Experts of a small language model: 25.3M parameters.
Below are experts of layer 5 (counted from 0) of a mixture-of-experts language model. Rows are named router (the router's row for the expert), down (a neuron's output weights, with its number) and show model dimensions 0-63. Each number is 128 + 24 x the weight over its row's rms, rounded and kept within 0 to 255. Numbers have three digits each.
After each expert's rows: a language model's description of what the expert responds to; "comes before" lists some tokens at least twice as common just after its tokens as in all text. This comes from a sample of Wikipedia text that the model never trained on. Tokens count by the router's weight.

# expert 58
router:152118108137141129129122119119156114094147098111088128124110146059170146142116193112125149117100156160184155130078118107143131159124165125150122150098139147121144092104125120097137123091119160
down0:133167110057138130148141153140106123173133134109144111101132141131138136170158122125142106137125146186140123129139133160090066123134105112139121112092167106124152126117147216140128113127126073
down1:118132125131109146136110144102149102116073118130137081108142165119171130145146121138131107145123161081095123143159110124127120152106101170124146121143147113128149191138161135120114158128109183
down2:125115117160134120111118147168126139088121127117124177176157169118146131145105159153066120134121133150125109124117153134134135122142178098106132114105126116104096142113171134131103097111097141
down3:152134090141102169104154136090127156139120162117120118107149160116145126091127174139192083136105141150119149151113141135152165109096167100140140099137165115096166158084123129146115130157135122
down4:134131118094136136098132133131124119101131165119121129104134150122130113107107123103144120068127102070119132124130124151147112138094093191127112119129120114128127126176122113120155108144093122
down5:136091145099118119123141131106107130142130137121150119108128127110103117170136135080101147141135145122105137133154128124185108133138131168123117095111105175112158158057171136153118079153155089
down6:116175132153142141099168107158129099139106137121138143113150121128103107141148155094120089138129149125114128136103114122118178118115122108114149176165159139142124137155150124105120118119077088
down7:116139116167157114112124174137144097131126103132121136104131136134129142114141119122144123151160136113123170136113092125191152150137064085121151138128093159105105125123078106117139123097139142
down8:157130152190102133129144118155132163119171135159136120131124127188124124122145121154169133142103145110146102116082129122073148109117128091104144110134131092100125150140174141104127148111075136
down9:100132152128135111098122127142122128089128126120117117131133114119100166154148131126114108076126177135129156102107170140112100144149152115156151108111129133081158129131103089132127105156106155
down10:149075094070140130157137155121155132106102102120127132124129119146122151136130136126120128108148136158114091153125152148113106110160114113098138085050101131114125121120113123150137181121092163
down11:127156109112152120144100164128127087158102189140109148145107126154137103098135163182128100166135149103093161155136109147122113158092124114124115110139138104132072126094107111098106098125177144
down12:157109147148111142161118153139099128126088170121130119146135115126104147187137107135133143121171140140051112138163102124101125150085153101128145159089136107140131138155096136167098138136117104
down13:088168145074119131105115160112143164117124173151140118144115102092136100120144080144119104125112150132173133133127165155136107134134125147139135096142113082130135188115147111126161127170160122
down14:105148142191123129097143147115171120159142142115141129125181143148139141152121099096089160132098147131148147107110136126129110122128135123133146124143080112056140151103086119159115100149098133
down15:129119122105124149162119146089126125113128088142104147151138115166120185077136148117155121110104146117105126135158116152139171157112104157134151122082159098106139093128158129138155112132139142
down16:141100144133136142129118107163095109130113118133150132159111144131154074186116104149114107116137147133093064131105180153132109090136121103119116107137117140151135169115104154103116101119135168
down17:160138139168120180103121114117100143145146101130113190153152166153145140139127117105163116134104118146129134095093109122126152150129141159108123126101115094137185126141105127129079119118097110
down18:124103174106145151111144130101126082118161090134145104166147127124096115127155146140110132092108142146189134145147123130114118129138084171106140120108136169109117087115105098157185137099117140
down19:122104150114146115131124136122117133161126126118117182135122155090146101156135171136103140134113121154131100098151150080132143158152155135110110100113133154186121133132139115101106096123110151
down20:148088148128122103110120165145143154103163100140117098131114118113126128107144137172120123145148141103118128141119153103145118113140170110146132118093092121158154129117129100126096188123136154
down21:119098148151143150127139147129147137102152125101116121160100155141102109144123130140126082125136158091135116129156133117153087096155140147161114137125131111160143117121076067131102079143110087
down22:136089164129163121149119121133111137129110119094154104073103137094069164158147141141121109123123101144094101152133130160140130149110092115172152104104125133093180107111083133170120087149137115
down23:159099193129137125096109156124137111096124119123157121108145114137090121135086146146144143117131109144132131077149119112090106098143126141156097144151108110105133138138063115127137127128140104
down24:112134089153119157103146124119128125107090125122138137146132171078103157130089144142148089137119134107122107133117108142118150146134108111136126145140123137103127136110161132156145090107068128
down25:133120083116113101137159053148140111165122152118112103132146128136170139160126149144132140138097142162125151142124152123096117143123148120150130151107112116144133098136153139135135165149147108
down26:183076154112125147101164116086116103084134089125166164137137104103137118076109129125143129115125115146146120148107078109138110150156138141112161140129098154205115100152158137111143115097120136
down27:146101108171128140139103110142171172097129113149120179141133148165140110137118115150094123116121148137153079100098118130151110110130137112113146133087085090093161139128141125121147166141078191
down28:140146149096118192157151157118135154098139150116100110134090142105151164110136137152138139141093145138098129109145109095099114154091132156113116150113129158147170116131142094131122152135088118
down29:114176144129115137121116132141110167114103169120129172100099142107109124144119112110153094129124106107110182140111107122136146101127140163193127137139168111101143129128164091187104073152107130
down30:123094155098170115149107105128131104154161111135119069097116088184146137099158145093156118129141110114157117113124163151145136135078107144147131117130128103107109113167095119086150129100182161
down31:141092131133118105081086122160097158142123101103136139136146107131096118139093134153128134113125132092133128096122117127118114159147113149122144152135149100083129109122117142186141117138143137
It responds to: Final suffixes or whole nouns right before a comma, full stop or line break, such as ing in brooding, s, ed, town, London.
comes before: ", ", ". ", ".", "\n\n", "\n", ": "

# expert 50
router:129099116086154101181184097105134088074094106092129123100117127113151143150126133124165155118110127139144153142124098131150171135165146136137144159069140140114158119136154178118109093121114145
down0:158138101110104109154123110134133124086120127141150125154165120097155143074160124158152118114108115101150140140096127149073179092108132082126113140145156137144163134145131125121149102147153121
down1:125118139154122113107120131148126117116103101162132137093141157150132117164166123146097104122167146163151124153113133112099107156106101179118126083071118162156067144131154092141113108105121128
down2:121161157101105087158109131181117101154147108162127144153115161128123119120120112151153152155122156146112141127155155123136150138146122084104163114103186114195076141092136134088176161123138129
down3:200096089142141117101135135112117120151115098132193130125125139109104105127119109162109134102136100132169105158146141129131117129159134135148084124123117168153102148134111131122124109150135122
down4:115136164117110131115144167106119151122156139106121123113134125077122081114136120141094137136124105089135147119145153111146119121134135069169148076083129186135077130113092154145077151155177132
down5:156117111113119180128117113140181104113110144126114046127155160116153143142110105082132129160122146127124124095177121111083133103108129101143112125146140112085125121123122109139084179171135109
down6:134097159137131155141113132137089144121123154162111116096159113108113142113128119133133119122100091118098125086156114146126139109143122161118123141095159085117093171163160141119145091152137135
down7:107109139114111112153100138143101110131151097150121116186091153179151142123111081152129112138152151115127150112116146116145141116101109125116152119099172093143099106150126080116157115166139156
down8:122096156130112154124078191140130083132151117137145111110085136136106134098136130151121112141126132143070183105134149105126116133113153120112106166115107117106142113156145141130127139129114143
down9:115101143160135115120144093098113149146118113099150146147132070110173117129096146145136166118081084112141103152101098118139130167137101128150095109159128163105152108101103153122101133111129178
down10:091101118110106140107121152127109101123119138147129141112150102135121108133138105145136156155120165109150087077127143156140150117136105092149125119103151133117062165098127160168110176092197127
down11:145139141140132108169152131102120088130140103134136132172128138153140095110141102144098142106122122117117130129126141078112119115108146147103163148165111100150120123058139144134115118102079129
down12:132109145100121115137113125133122147109136151149138121117157135149129114091144137140165102082124131135102129111097124120106087113142111133102184126124146140139104123157147136123108117143115088
down13:111136070148119139135094136127144146128092121128150139158135113098136125123106127141101167122137145095144147163127117152078097163154144155128103104100106097137157142148166082116113148135210090
down14:124088150145117098123137149096152135160138148110144105119131091134144145139144123125117126107135098114116102117140114135108128115088115126124150105152100145140156106132151117131058114114159132
down15:139146113075102115115121169146133132142111109133150117165094128068069100126118107123164129135102155135105145130102137184157120122156152086108115105108129133124085166163122114155146141099149080
down16:116158132094092121143079136159177104099120138159121099188140163164100127178133094122134117118128174121130124097136128139110145122117152142138138150150151091129106131156083102160129126196158122
down17:137141130092148122097158152132106107091101143140148150139122167140152081131117162153074137153097154127145133177123094100116144123147135121142135132137123101090109122110128125176109163147120132
down18:124160171121130103146115150139153110169132116119129180164113160134123151114166181106143138183114098176111193137132134135165117163115125135099146144124137143137169128129119115126116117121144162
down19:138140095127142117130137172102117131170089111117154170135150137104124116143106133129129120114118133104161133137160127115146143159176105148139137124162130084098124095094141119115127166125149102
down20:081100097090168119165126095105077124110143126141112117130167166150137124148117108144121149089114152150137168141114119150117190141151153137112165087113135115114147141101160122149141129108119133
down21:130131137135138119095139169140150137125182155157126138110130149105114112129120154118137134142141149159114165169127159129156131153086156144110143120120111181152130079148145114120135114128110116
down22:125085147109134096141197129107137109091085134133110138108089114116145136119121132102154104126133113134158155089164137144153162127125135137134123125115135120145121109141133157165130122167139138
down23:133119123122118079135112168124108135101111129161151160107129178124160148119166132143083114074140174136123115121119124142079129101124119148117098123132118140171120150125157102170151055108086121
down24:140126124096105143117140160128114097107142089135170142159115149105089091113130117126099103153071158096122127097102142109148142113156133102130108120091110152137107088134119148130142167139100075
down25:129107080159171100086104146121138166111123131123146136100122113104150137100123132116099158122106129128162135136096148099113141116119126100149075106124143166116125178122106153151105071162099136
down26:128093175151118133172151119140145130109147158108109099108152133159129109150153130060141118120117114104104132147162139106162113133137091127133164098090141134103097173175093126126126151167135166
down27:157067152118131149155105118159147148097132142099142154106146124098130115162147104134097127126155131130112102092129120107095110100167121096152133117105135139151115090171120115139134113171132140
down28:124112104129114070101129156159128127118130114119101132159129073118110125155124146124171160120112159136148106143108124151133152197111130149126151115175128127160139136109139132142115133095157114
down29:148162125128130125122130096142174177133134122110166129132067109088128140126158137130129152140148106114132110172127120110109157174151190091111163114145118120148100182129154136164148166113140096
down30:131073113132171141135147132104132159123132132115128087102118111149107109129132120109115132124147142134144113104114191129142108100107111154135094143104085169090132136165139118103113086104143141
down31:098117115154133108145108132136152092122111171104087152119110120116123143132135161098124146160126085097145128105119094150176099136119135111129077111127133159113131116087164085157132131078162130
It responds to: Verbs and prepositions right after a biographical subject, such as died, married, wrote, was, plus "including" and dashes or colons.
comes before: "the ", "in ", "a ", "his ", "that ", "to "

# expert 44
router:140138100108155105129125091118143099119118094107120142128116142115178126134100155134130154107105129175130144133119099099133143141159136161142129147086156156085159104108124159071098119124082144
down0:128105123110115084146068100120168150182148157122126125154139144057120085117147123169095142146120155109163188108115140111121095111078119122138144135124155113109154150134094093127135130115121113
down1:140106130144123052118146140082148151105133138111162128099095124149138099176125115145111170134145127131130138160135172136103113110139143087109155159099147108141146152083109147135119137107118137
down2:142143135107152165123114132136157148142164158162109101148116162144112123153144103141166119126165132171108118094125124133121144132099116124172123117127144088135095172132103104124080149139143103
down3:132138156091134088173097142134085099121101157127132121142150130113141106129113074157104175118128146104170136107204115147103121107131131160130147129161109107121144160148149135142142146121096101
down4:127166129110153157153124117147115144114139127112146166123148105122136128082119146100170101122130095131141176143124130132179123136106106107114084166139115185116148126154151126108138109133151103
down5:142144135134119125128110138126177149120132128130094093151108110143131130126112134110163111125105137092147141150151165134129105156113124116109116135138118171099139152089124149139106107168124161
down6:130119176111087151084160126110108081084127112132154121107147119133106134089130136093137101103116120108131112135143106178152106117134130115135135158124110095138086136110100126137141157091171124
down7:098112124136138105140128147142145105162161145122143148135155122075140111138092171111107117127153073085120124160126152157077112110113121123084111161077125096093132132112142090124161185134188140
down8:145144174175137160136132141099122105109107131124182152095137148120151131104124139148150104153110104126118121115107117105144140150091134158169117103105140105086073119095120107126117142139130092
down9:108097075141125101097123113124129159138144131135126119148095117093129101097127135155156087171156136090171110119128119134115164123092134116142116123109146118119133141143162116156115125118144131
down10:151107126147132137126146114137143162125126124131140119114128132120111164124130091155146179130150124148135116121097129087178140106153075119109156130180152166170141131180151097124141158141173160
down11:144092148093110085118125117105157170112088104098151138142103146078149144104074151130126103160091101086156120097149126137138141107110138093158121116093110113129146138116161107133113118118125134
down12:098100154143074118118123166134134142133132185119132135140151097113178082121126111155135130163110092150169115107130129094108152128129132106170135170123143129092125122191084161172103116119135140
down13:156101110143133095097122125122117144178124121146163077108066127106142166114152119152143147114159128114128145153163109096083078148087152144133118132112114140140107132145115135087159119133099151
down14:135099129145127163164083143110125123120133116155181075134139163131135098160124089149135105126115139107121142144111104123154123126090128093176130128152111117162127128162062119106139128138104145
down15:126140145104165134161149104119121138132166154111116126136152167109135135097119165113136135121107119151109167064130136098139179101151115139145184122150139135122138115147137072105136108114107115
down16:115149126092099125115120155131165117109139132147114109121141129148149142142122087121099129137153145113158092129132140168178139118066075116101148120147136080154112133109119096132149140119164109
down17:125093090106158115130157100164154164142140174124100150118168161152167138134094124112131113126136144125137102108108106141177163149117099184116104143150149096103129172125130108166091160104149140
down18:106115125110121099107166109103159142119102155112124168135096138141106132147099125142104089144159116133120077096144133144132126126135096157097135105093116124113097140119119163133101181117105151
down19:127150155147158097102093159173129112135134114163168141153143177137111060093134127119107159124130116104129119110164163091109119135158157134143142092118107087099111149131153116125133112136094109
down20:125116137094119127105112138119170153104146135148078133110082112124169090131120109138127107123094142133177135094135144136159168132105087134142150149182151166127135163146170141146145132099109175
down21:071120120135098146101129129081146121128151155170124119106130149123129121145175128135136138122140142107136149114116127135141131113102115082160119153084152113121087121074144087132124158114112114
down22:162111152149166142149137121135169123155116086118158123077100148080146134167099141161152134102158170132149125113138118092118128163153126139172122166091163161153137119131156103123104109096102107
down23:118122144101141145144113176142162099126146117117131120083102157106129143137144129138105120099118128128164154114146135106133085080092140141166114117092116127141131093124121134146114137117087139
down24:081116119118123137128074131120116156131167150131106123158149124107118141109097105132144087100120069124111124107132113123141127111128154125091102128113160124121104152142172147117140106133131117
down25:119124097150117126120118143162128101129128152145148153152151108155108106146131115151117132125147152111118129138111135148111099137170162086077160142085132084140120135103101124119092133149113153
down26:146122177159123158115116105146142086147153111139141125113141127152092155150182141060134121093106123126104148119116114101143110166154117130124127151086115135084153091147140120120118115125144152
down27:125083170149118109149160120087131093108110111115138163122164123147112136096062178132123132167117067096109077099148143173134125084116135140097174118135091138130108149077146122175125147126164140
down28:145155100103129112136140105121105147089130119134113123141130135165158158126144143129097128128166138166108171143085121104146148185118099147138150088143118158145102159134124193092147137141121144
down29:129115124063081131159133119155146121094129138113116116130071154078169122132146146122185124139141134078152119126106136141180104142142109138156123133142128130128120129139111116087135089125108128
down30:123157170165128125156117138169133094086133114133127150124109126155119107179143093128164120135120105103144135128124112117110124150155140135184145167156162119123138099120136086134158147129197169
down31:117127087100106148166149128094092163147150133127115108109125145117130165153132169085091092122128109138124112143130118149108164151071112129111118119152149096124131109137085143093116178135134109
It responds to: The "ich" of which, sentence-ending periods, commas and conjunctions like because, when, where and that that start new clauses.
comes before: "The ", "\n\n", "He ", "In ", "he ", "It "

# expert 8
router:144103121074131118112134107159136104106123110107122127125121124107154164149139141121131122111096138137138127146118098078152134154134153115130143138090138162116152104109123150083148097112121149
down0:153142097101145134132106165166128135155123122136145099151149117141121104140108135105104135156139117171105117158117161158062069072142145108107129116118120138132142163138122102070124185116139146
down1:101121147096110104155152105122160124119135139096161143113135118077157117131138119110134140158129130093141107138127106160151111123136109106127143155119112156099097144122108137128124237131145117
down2:132129120086120135072113135110088174128131141136089128158111127162128110124116095142063147126086158143136110138103136152130153126137142145125140096113154146148147104059128131101148157112131140
down3:137116129144104149159149064128098136142121126144127140091157159099124132103150091119142133143125143115139101141147137134155132125096143143125128135126079163149106127197135132117124160118105114
down4:144118117136089129113090154115159131106155120137143094168097131124114149149119158110107157140125114101117140151116142095176127107104150118098141106124121149143123100089096131109094131126106142
down5:111136156110183092140109115150175158099139143129135153151133142141156121084119089121091102120142153116138142152153142117086173117113152086126089106099141102139102150106174133121116117144140124
down6:150101114152117080165137134082116104160158139143138133136129086149115111100135125163121123149143138118151092148177167144166121153148140097114108134123115128110102140145121167125132121125158097
down7:077112182147131112155106113113137102111111112132127158141141162094128136131107118170131148117078132158147123110110130149136094128154080155120119124110123149109115155138196164133161157130125094
down8:128074132064157110140144094091140132119132120133134133095154115108118173157118112091126115130143132113124136106141125122131137116120106110130132171086119076140120099139131128126112122116147120
down9:084160089188160141143106144147134134112154117115153202159147158107124125095121118109150133140107142124160110145093129152127150168123116132094118136129140132111148151120162115134120108141123116
down10:106149080102162112156149172112116143134147150118125116125141113175151098169128127148156132102103104141100140138125115143137138100173135106156144129114193114098108081094125164122129084149123179
down11:157105172129145155169147147122122153114117119150108097091135163136095123127117149095146141095118082115105108106165120122100093126123144158161084147130101152131114116126122134122127115106144153
down12:130111148133128140101111075086112124109152116106154181154179126161144149157140079124128123125112089075116114116142099106164133113124151106113101114133153148156117122122121158153120182115104155
down13:140115105116111114154140154088124083130128147150154083118122135132126129167125153133118111117171143115143104127148141114112155116114136090144091142126106148131150147145176131134156183120127174
down14:120161135089111109116108160144119153102154114113117124166113126150135125123120209100162122124130125137097107119113105142183128156125147125116138127094143118130105078127109148081142109141089157
down15:117128163096113178100107118158121130156135146149139156121175121141145131117142146133153152152123108155105083121174113102128121058134119123088137129112171088138090132142131149082087100147154107
down16:087131123185111130131129126131141116135107105124138156113086164142140107122138116148124169111106130117125150100170121137115135094135152145082086130121142100146132144116163115117099090146053129
down17:120102111097103172125138147117143121145140148132132097195152131139135111133116137131149103137121125124117114110115139138098121118075108120106084100130160105128099147169148098097102138130171095
down18:107152111178123131107145144127076137119124136115121175086105169121111148127098110129136084155127126112149148114114117131147131131102135097153179121142120114140109134144139121159106085141103118
down19:123133109096150091107114147124126069170114115131136155147159162070143132104124109082150144156112132120137128183084114118161155147191122130163145131106116123129131154125108116139122146093153097
down20:130124119177114160144125152109145113145103129127115148085115138149127127102116141134104142125112137159120158106121116120134148140171085135134088144106122111163139135115156170147129083110173132
down21:126099113158134099097151113076120089150116126126140100132118112127119155166141152134145179093106109142128117105171109139129116163111136133129104114143114124142151079147083094103140201128124105
down22:131118136158162096159116127174103117130095116138131135066116125105084092116127134160100108133140125132143164159148134134117179146140112137121104122105088129099084076161142119153121125133155110
down23:156153153154117158108095153142128143127105155126132149115154131098153127118137135099132077147135112131105130156140105120128130112121153081168140076117136100111122198171149136128135123098118148
down24:160122150096129108151102150142143105140112141130132127154139141143161106150150113129106114159083128112129124100049135117132170128152169131147107119132148080127097136073105142135140109152098127
down25:144124118120129132107128139146139140109122154138137103148121104140139152054135121182156081130145103102072138116115132095124094114097124126109147162148097126147134090091158126169084153140142164
down26:108188132162134146113123128131092092129149124101136114122153103120126128120133163136148115139155151149129143180083126178179172135098116107116127135144147133168128088128121078123096124108099120
down27:128158162126119146134137113126148122091077143129110131137076112125123105126108132149148125170139120152144174125086101148119152171150150176154107120111117099080130182136109131115123113118095114
down28:161148173118121121155159160109136139115119185079091159114122130110123151133086129106126144129093113082169149175137122094134090120126116168151122078100159143108147110179110114107105115110112132
down29:141127170143087098094107135140148128137118127135147115142149120116114119170146158145121156112122114066110077172113129126140124129120119106124143078100155121128125116111110159115148141143109149
down30:144108114149120141157131106145128151163089116134127159100152128095154111132131146114092150117132160131145113115106152133126113119085127108105149142144110097100160123103127165175129108123174144
down31:124132091130121148104112160155154131065180127150142111154125161114144105132128145161076130115155173142116104103118127148079150084102105159057156106144131101124121167132148126142131107172153127
It responds to: Short pieces inside or ending words and names, often after a capital letter, such as D-yn-asty, D-om-estic, Ear-th, War, north, law.
comes before: "n", ", ", "s ", "s", "-", ". "

# expert 6
router:143115124124163115151140091115164100079122113110116144095082142126156157163111146118147160110090138165159144158094076102145155127156129140137150162086147130064176109127134139123116110090120165
down0:080089136108191115105121125168164130143142084124143123151172102134134116130138166117143139107115158172169130116156124119129152151100091132137117124119159149126123152167123098095084146066113106
down1:099151120136117129114100124122075166136121094149122137097120139138120149108127115152135103097127164144096114120129138152154136128105110120122157155175141142132121112110117147146084150127094145
down2:109170121098111096099138120088121158183148100130116105158136135101159118108100159112142102127112148144122127107142129122101100188117163131152117150121134152126117136102135189050081105142117110
down3:104113100101106167124093133149112166132123127135137158109092080090170139131123154148132148142119084105131083118159119136163085147110127114172129095202117155138139088144126122110144147122153141
down4:163146137091135110110098132121115128124107141161155145106148127147107130086077162172125106122107156126095110137104136137102130097131134125111121181129110117115146120125126151110140108141098121
down5:141128153099108128091106116117147097151166111139113107136135113153116109113129114152159164133133122110179130136187135121143156147101170153127159113131115129128088116173077137104152119126101121
down6:098096140100156144101129176109132159122138127121090106150168106140122120159152103129108159125152115140189093147119135151146121166110154093142099187086146145084141121112130105142137115117104110
down7:117120172154165136136151114119132104109122098117138145181095115071171155174128148115123133117168140145152114161098105107161146154140123129104137134119143116162116105147116155126105113139107157
down8:120105101124107075147160150106102070149124145128098131156120134119114131117138091134121161123125119145114154132119128170136134121138123120106159120130136126151113129049169132125155146125096126
down9:180111095146113154158120150118148123143114086102137066149130103068135138102134110108132119160161113122120106140136117136134118137131145167133105139125112145127117176118137152047157138127137107
down10:135097101173154118108135122133124113146130102117127140119140092132159122107127177094113155138150135131136108130088121150120096193135104140192115151136142143173089134122138154121160141132140134
down11:135096089100121112094119124133148077161117098133138127091154102128147156093126160094115130119111128143123148135146097130135168159131137109130136180103149147134125155111139118092125164135088135
down12:166128146144094139121143113124140152117102128129136099139130128136130144149114165161115165120136147137104141193092136109141177121126118135124123119114111109100175151127114123109135113116124104
down13:112151090136120124122125127125125150163169096107094111148117146104139117118113112119114093148138156134167115093128144093123130155137125109128123141140145123169118126144143157151161122147079111
down14:132126129165098142100132121104094177125152101116124135163136114124151124117129122140150115140149089107132126162170141124117121126150169109129149140156124138157124148173135149119104145108162075
down15:142099067136100155130142111093139139118121122111099129129154108132193133160106128092128135124128173111121136127145150143136110150142123164180128123063119200107119154116131103104136137145116098
down16:131146148122156100123128111126120152130151098133135120115116133133166153099135169102131106109157134171147124111162114095125129162088143157159176168097096161123117136153170126101083119138141132
down17:180132107137092157123147114121158122151108131096141087154125106112171117104105114082119140161113114115137109150103064144091118145165130127134124136097146152095124170107156100107162147155139122
down18:149109137143136145106120107093138108100112081108156107132216128137161144115117165132119103117103112147146135178124109124056120143116135155116140177115142146159132161116136129150129120110126154
down19:135173130136144111131129155163148115128116140100145152151120145101099141140130132115102116152160120113153150148101153102157147146112128114106112105101181141115089135098142085132122104159117111
down20:127145088084152128116136114146175105126160153127127117126136085178145136210121159111127141135126155124150143138123105127125159172118137181129103105126128139102130083139162116119133135153105137
down21:105131085154142115135133125136126101126147094087083107105112151140159127139169146134123146163156200140145140150100092128092128107141131098168110108102126167135145127106134132107122117121120129
down22:163119141122132127090097111103120123120113122145175141114114136135163160102084208128154158098109112128092171152116109113131149135134130149104150157147108135105148152141108178099108066146129123
down23:101158109165151176134148120148117172142120126133124197140120133145151126141116122172108106120133105088145164101145138163091129100122149110135144119130135098142129134104129123137097094125168108
down24:136100137128167111101149095103147132133137127132154119114119115101135152157136142141119167106094140108114130114096122146132159180139164143118124156060105175112097143161100183108086098129117143
down25:120150124124143119138129103147095110140116132138101134129094136132110136107094139134159132096099158147135117093112130116128141102144121129088126127148159146103153161176105136158154073109097139
down26:112103090120142133160160115195138123099125119118132116118115127157137122154115141131121160154148101146149134160096128125130140116127121154155101104148120116133130088075123068152153104124131135
down27:147101156112134164111150139156136162138122138111125139131135133142149114114120146135108149155120157137148119176076129093095108132167127081072133113117132146154118098084119136143119138138100097
down28:100107105150135153121128095120129079120127106102093105162102142080137147103147097076135168160132128129169133157124116139103110140141105131125109133140146150103092162085168122117148125109099122
down29:140189168119105153152111127119098138152091121136108152124113176125125171091091103173132149103135154094126139134117134145138122132132129097098126158155154142157151152121124153152123116132099079
down30:133132114097133149095143148081135143094150073132139148164160128189107118121158134142091105148085123139122152113137107089149144118148157148182174119110112130144112124133095163144134138132101135
down31:142082118122113154186140104153108130100140095090125136091150121130112101164135127114143093143117120153160154135134122131107097129162057110150142115123128175132124137082144105185107118126116098
It responds to: Verbs like was, were, is, include that follow a noun phrase subject, often passive ("permission was granted"), plus plural noun endings like -es, -ants, -ates.
comes before: "a ", "in ", "of ", "not ", "and ", "also "

# expert 32
router:180067099100149085187162103147128103104117095137107112101120096097137147145120139106138164117121130142148147126098162129142133142134125156130135132104161151094122102103135132076116098110117149
down0:126133083130139108105112166134122137134130138115122170130094173137123146114124185131145113148139132117119146138120115102154149119176120117159152135112100148117096133070094144168102165148092150
down1:128110108141123166120130125068103105120093129121130116133106154170177150137127112127159158135113095176119132117141125103127152119152164106106144132130102142122169134105108138099141089137098151
down2:129176085167160114112163136116150145124145145120109141150146160144104095103092131125142108110137147143112128160100146130115118111110129131154161109153156098113089125127164119153109081149110113
down3:136135163131136106165104127138142171128107149107133128158117132126138134162155145132114122183149147126104151135148174103107134150135130104138151105113158125153155128114117125118184145164120112
down4:107109123096118134102137115084107110149146132149124151149133100133107119145151158154087138110153149111129137117072103122075141071157093141184159122165130155119120099126151135134165150143100116
down5:146126143138131155113109154114146099092132115114133171145123163153142143134119105146128179125136111147151152128091123133185163127088145112105125122152099107098146170141122174102126140095097150
down6:134141123102143152113114121127159135118107148120111134126120132129178121173121158129163137119145114109103124102116133120154124087163140107113122109119090099104143132122102114118083107115099188
down7:128130139148125126133191105102113108137136121152143126135108174142148103081128174096143120130092118180139123130131149132147121157126097134138089087143111144140138123129127096079109136106150144
down8:125112120124125140110134102160157131116100130125111072109128158093112154110109117107134117149149128123130107129118090094132116110146126129137101118189134119191175124111120075121128162110097158
down9:120170140157126146107141114160155113115130158081112137124079116130123114128115134123163113141137173120109110134162101139158187103172141084122132141133068115156136143164151119140136118148109121
down10:124159116160137101172171124151141128128127141103093106154154135142118135115123115126110082118114124129143149149117141126168133138065141133113130159123106161184098119105137099124106106160122116
down11:136094135109139098144119107098105108126108120114131190133133140069093103110130156164160130134160148084129110128119101136114120171144134134134134102081137170135135151143142124134109163117129102
down12:117115148096114169148139122098119131125132163096126163125130147119113122086117121132144111151105143139131140142162134114077159122083175124103079122123059093142138176121108138150113084151068076
down13:083159126156146094116150123143126143111118135144146142126118098090126143135144147112130143110110109172155096152154127157072146147130175129152130091147181137156133138135109104130142118126119133
down14:100127067137199100133124124094123138126139130072131108116148119105121141148155156129133123164130156170153095113104156163175122168081119144151107095131137122125126137142126121115143146151135150
down15:135101098091103135102140114077163114138155149135124121150159152146165153191112155118167147143148118084152139158124144129128127108098100139109078125182120108128114162142100136141147130129061111
down16:124141065133117121123147173142115075106160135132151118115153138090175134132129114108124132138120133094153123114131147129088105149122121111099136114139147140150098095135119099131128171131132175
down17:117182125107131141130111125170118147141072130140131206105113171133147165127109142120100086127122144132078138141085137107135151128157125120138134121106124135128106126110153105163096093130137126
down18:115145137107081108146092126154114141138093121129142147153118092112124122101113149146093140148137114131102163126123122132106152117137113104154142128147146137127139147121075113122139132107152122
down19:129119140131121186145144105085113107130104156131122143159133130112156134092129099122117132169100115141112127084138157125187175103156155126127124144170164153154121168097115086133140088125182086
down20:121138121110116112121123113125138096135116164152113114155124126175135123125151113156154134124124116087107124136115148147121129145134106121093139167153158089140083111142115118190159155124127154
down21:117125153107092122125102118157170117114139152124171064134155135102124110136114125147138122128142135189130170164085099092144100143158139125116157116154134095112130095129107138141141152145129080
down22:119137122125153099082138146130128109106131107105115116138080102119119142148113181146109077136145135128141123174165089124151112112146168087112151153120112144129129087128116123109132150122096079
down23:138103166092110094134120153146093131146158118132120104137131084085127119129140116117115149122142112147108152147159141072077145093175162103146107111110138110161130101126118114116129156165129139
down24:116139134131125175125125092147132104085110129082117124140092137159152112122142157153119137125088169114154125104145102144109134136143117192120103149146100117125164132118170130140095122142139099
down25:125145077145130126108120145179138103135138096153123092149160139227179122135153159118139145107099142155116151145162119114130116158106174131091139138106136138140133139130114122133114101089111142
down26:108101085118104120070112126105146126133093113140104122140143094123109131140163087162153131131176127140159191144148118122104135093072112106121107133113134134134121117112141144146111147125098110
down27:136112093146126126111117139188161108118175122137102126125148122169097146148135126124086173152144147159146138120062183142141112130095123111102130106140127082118079159141096144123151133092107118
down28:130182197165130139146103151114109116144101146078147176125099159120123106121133138118113117162118143128093119136096116099122176147165153086145127098119103118145146189154163139130139112127136105
down29:141113133131109132139120130146154118104113125164142151105122123131116114130126153126135125112133083182141138119119158163120170164148134078128116093083134093107122131189075156156115116088095105
down30:122143138140142116159109112149103156127059110096151154121096111111151145126116110077139134140118140135131118173120102107143127091145158164176137111120132147115108127109120159113133114090101095
down31:129150132102099088135145108139113139176085125113139160092146146110123142114116146114187158140116180130105139108088093135124136086139135151187115103104146134085112148132089138110124148115087109
It responds to: Final pieces of multi-word proper names and places, such as River, County, University, City, Yugos-lav-ia, Orche-str-a.
comes before: ", ", ". ", "e", ".", "le", "\n\n"